{"activation": "gelu", "moe_layers": [1, 3, 5, 7, 9, 11, 13], "tie_embeddings": false, "optimizer": "adam_variant", "train_tokens": 673400000, "steps": 5138, "dataset": "wikipedia_en"}
Below are experts of layer 11 (counted from 0) of a mixture-of-experts language model. Rows are named up (a neuron's input weights, with its number) and show model dimensions 0-127. Each number is 128 + 24 x the weight over its row's rms, rounded and kept within 0 to 255.
Before each expert's rows: a language model's description of what the expert responds to; "mostly gets" lists some tokens that are sent to it at least half of the time. This comes from a sample of Wikipedia text that the model never trained on.

# expert 16
What it handles: Word-initial prefix fragments. First piece of a word split into parts, often a prefix after an article or adverb, such as un(likely), mis(guided), av(oid), ref, pred.
mostly gets: " ref", " pred", " dem", " un", " larg", " sim"
up0 [116 119 116 205 114 153 135 133 137 137 114 102 131 147 129 153 114 136 114 115 135 102 114 104 118 149 142 143  93 106 123 133 151 148 131 107 139 102  99 153 120 133 128  92 117 131 151 143 106 143 102 129 105 135 115 101 135 151 151  73 149 155 126 101 128 167 118 130  98 145  93 179 107 139 132 150 109 157 123 138 151 107 125 123  83 123 114  80 153 149 163 125 132 130 102 151 163 135  72 118  90 116 168 119 150 114 129 128 126 152 170 117 164 108 162 176 116 116  77  88  90 144 146 186 126 131 152 139]
up1 [137 149 128  95 123 152 103 116 143 123 165 182 101 101 139 138 133 156 102 153  92 127 157  71 112 157 130 106 127 132 111  90 126 129 127 130 123 100 156 129 167 109  94 136  95 177  99 120 160 146 136 134 133 150 103 142 117 126 127 159 119 104 123 136 164 169 119 146 137  86  99 128 134 178 119 144  98 127  88 112 158  48 130 156 115 133  87 111 122  73 140 111 130 133 106 145 131 149 150 136 160 111 124 106 152 144  88 145 157 135 129  89 142 124 103 145 112 126 112 133 140 113 129 173 116 132 153 101]
up2 [142 137  90 125 130 127 147  95 166 160 102 125 115 134 159 115 158  97 140 137 110 138 162 134 133 103 116 118 141 116 139  60 133  87 128 122 131 157 117 111 134 158 126 128 156 173 108 183  97 152 157 133 142 171 147 125 134 118 122 109 142 123 100 138 157  90 104 146 109 148 138 135 155 165 169 115 130 135 117 100 154 111 140 121 109 148 118 181  93  90 210 135 132  92 109 161 103 103 119 140  93 105 123 132 139 141 126 140 152 128 134 163 111 142 131 136 140 120 108 122  99 129 167 184 106 112 106 109]
up3 [137 120 136 158 129 186 153 100  94 146 151 138 152  92  94 121 123 101 106 127 147 127  77 160 119 116  95 124 147 142 150 140 136 132 153 122  99 147 137 141 119 137 145  94 121 118 163 129 122  81 156 137 127 168 140 101 146 151  71 112 123 109 140 197 136 138 112 133 157  95 126 125 132 121 138 143 111 168 138 143 127 133  91 131 114 134 114 141 137 112 127 138 138 137 123  87 168 104 134 114 129 130 182 125 149 139 140  94  93 103 145 172 139 156 121 127 128  50 128 127 108 139 123 166 101 151  72 105]
up4 [111 164 107 151 177 148 119 126 129 144 127  97  79 142 152 131 114 169  81 127 164 151  88 118  93 155 146 139 112 122 151 113 142 156 166 145 128 103 147 182 134  95 130 152 110 112 166 106 125  90 132 195 127 105 120 114 138 108 159 130 158 134 125 192 108 152 122 169 134 111 128 161 143  95 123 136  99 111 159 117 149 138 128 128 136 122 112 100 111 144 136 115 110 182 135 127 133  89 148 137 139 131 143 116  94 126 125  74 136 144 109 107 120 128 117  99 105 109 105 164 175 118 101 125 128 114 106 122]
up5 [138 138 156 120 134 108  94 138 135 100 151 101 135 155 155 157 111 149 139 143 123  90 117 101 140 121 143 132 145 100 119 104 116 157 108 112 107 158 159 153  98 132 124 170 127 120 165  84 145 169 123 171 107 149 136 105 138 142 104 138 134 112 125  77 139 123 185 108 153  93 130 104 127 119  87  99 146  87 176 128 157 146  79 128 129 162 157 105 147 171 136 127 158 143 114 150 120 124 149 125 160  66 101 111 115 129 121 129 118 137 117 125  91  88 105 115  91 125 157 109 134 123 141 106 132 122  76 158]
up6 [121 110 169 128 167 126 138 154 135  93 116 130 176 164 122  88 134 156 141 124 104 100 116 154 199 124 157 141 122 127 147 120 116 110  96 150 147 124 119 113  39  98  96 153 117 114 125 149 129 137 117 144 101  95 169 133  98 132  78 106 158 117 183 177  87 113 172 148 120 161 105 130 109 121 137 136  84 140 165 121 109 126 127 116 106 122 105  81 126 141 165 134 125 136 166 121 123 140 130 102 111 131  94 115 164 134 125 125 106 138  96 118 157 117 127 129 109 118 119 132 132 116 133 123 110 126 136 132]
up7 [121 163 106 173 141 136 149 138 129 188 124 138 112 104 126 186 108  99 122 138 107 123 139 134 112 154 106  90 147 124 112 125 166 109 109 158 140 100 115 133 156  97 134 116 130 132 108 121 128 151 148 115  91 178 172 115 174  81 133  94 135  99 173  96 146 131 110  99 152  91 154 134 122 117 110 114 156 160 159 117 130 133 136  96 112 124 125 132 114 126 143 121 105 120 160 179 113 120 101 111  91 126 100 193 128 150  95 145 126 118 133 113 113 160 129 140 115 143  94 107 109 108 145 111 113 120  70 149]
up8 [137 127 129 156 151 160 138 146 111 109 162 112 132 145  91 127 135 106 171 141 146 140 111 166 128 114 154 135 112 110 130 137  94 134  80 153 138 115 112 102 166 128 103 146 132  53 153 135 105 138  91  69 146 162  85 172 124 109 152 143 101 132 158 134 198 152 138 147 130  86 148 117 146 155 131  87 122 127  89 146 108  72 106 114 147 123 128 150 121 136 127 158 140 155 137 123 142 117 107 101 124 147 104 121 101 139  97 126 154 105 116 109 112 159 103 107 111 131 115 151 140 132 147 102 131 171 134 155]
up9 [121 121 122 135 149 147 112 107 128  98 127 132 128 129 142 156 114  96  79 141 125 140 105 162  98 101 172 121 116 123 166 115 108 128 126 123 124 154 137  89 160 170 146 120 132 101 151 159 113  96 156 126  94 162 100 138 119 110 165 105  94  89  77 150 113 101 144 138 111 117 147 108 141 132 133 121 115 138  84 179  97 139 118  63 157 117 153 144 130 149 127 117 104 189 159 126 133 109 141 125 132 135  98 116 166 134 137 142 147 113 108 135 136 178 107  84 172  89 138 137 101 127 110 131 108 169 152 120]
up10 [103 138  96 104 174  86 127 107  91 135 116 146 129 146  94 154 112 154 116 124 156 146  99 156 103 100 158 103 137  84 143 157 102  74 174 119  90 134 141 148 172 106 157 145 118 130 104 132 165 104  78 122 130 130 118 131 132  99  86 188 165 142  85 152 101 152 107 126 116 127 153 102 137 126 134 109 165  82 121 155 144 156 161 101 163 128 139 128 110 118 125 134 138 123 127 131 158 136 148 101 142 124  74 108 150 110 129 173 132 125 133 117 148 120 111 128 118  96 136 146 134 129 131 138  87 153 117 112]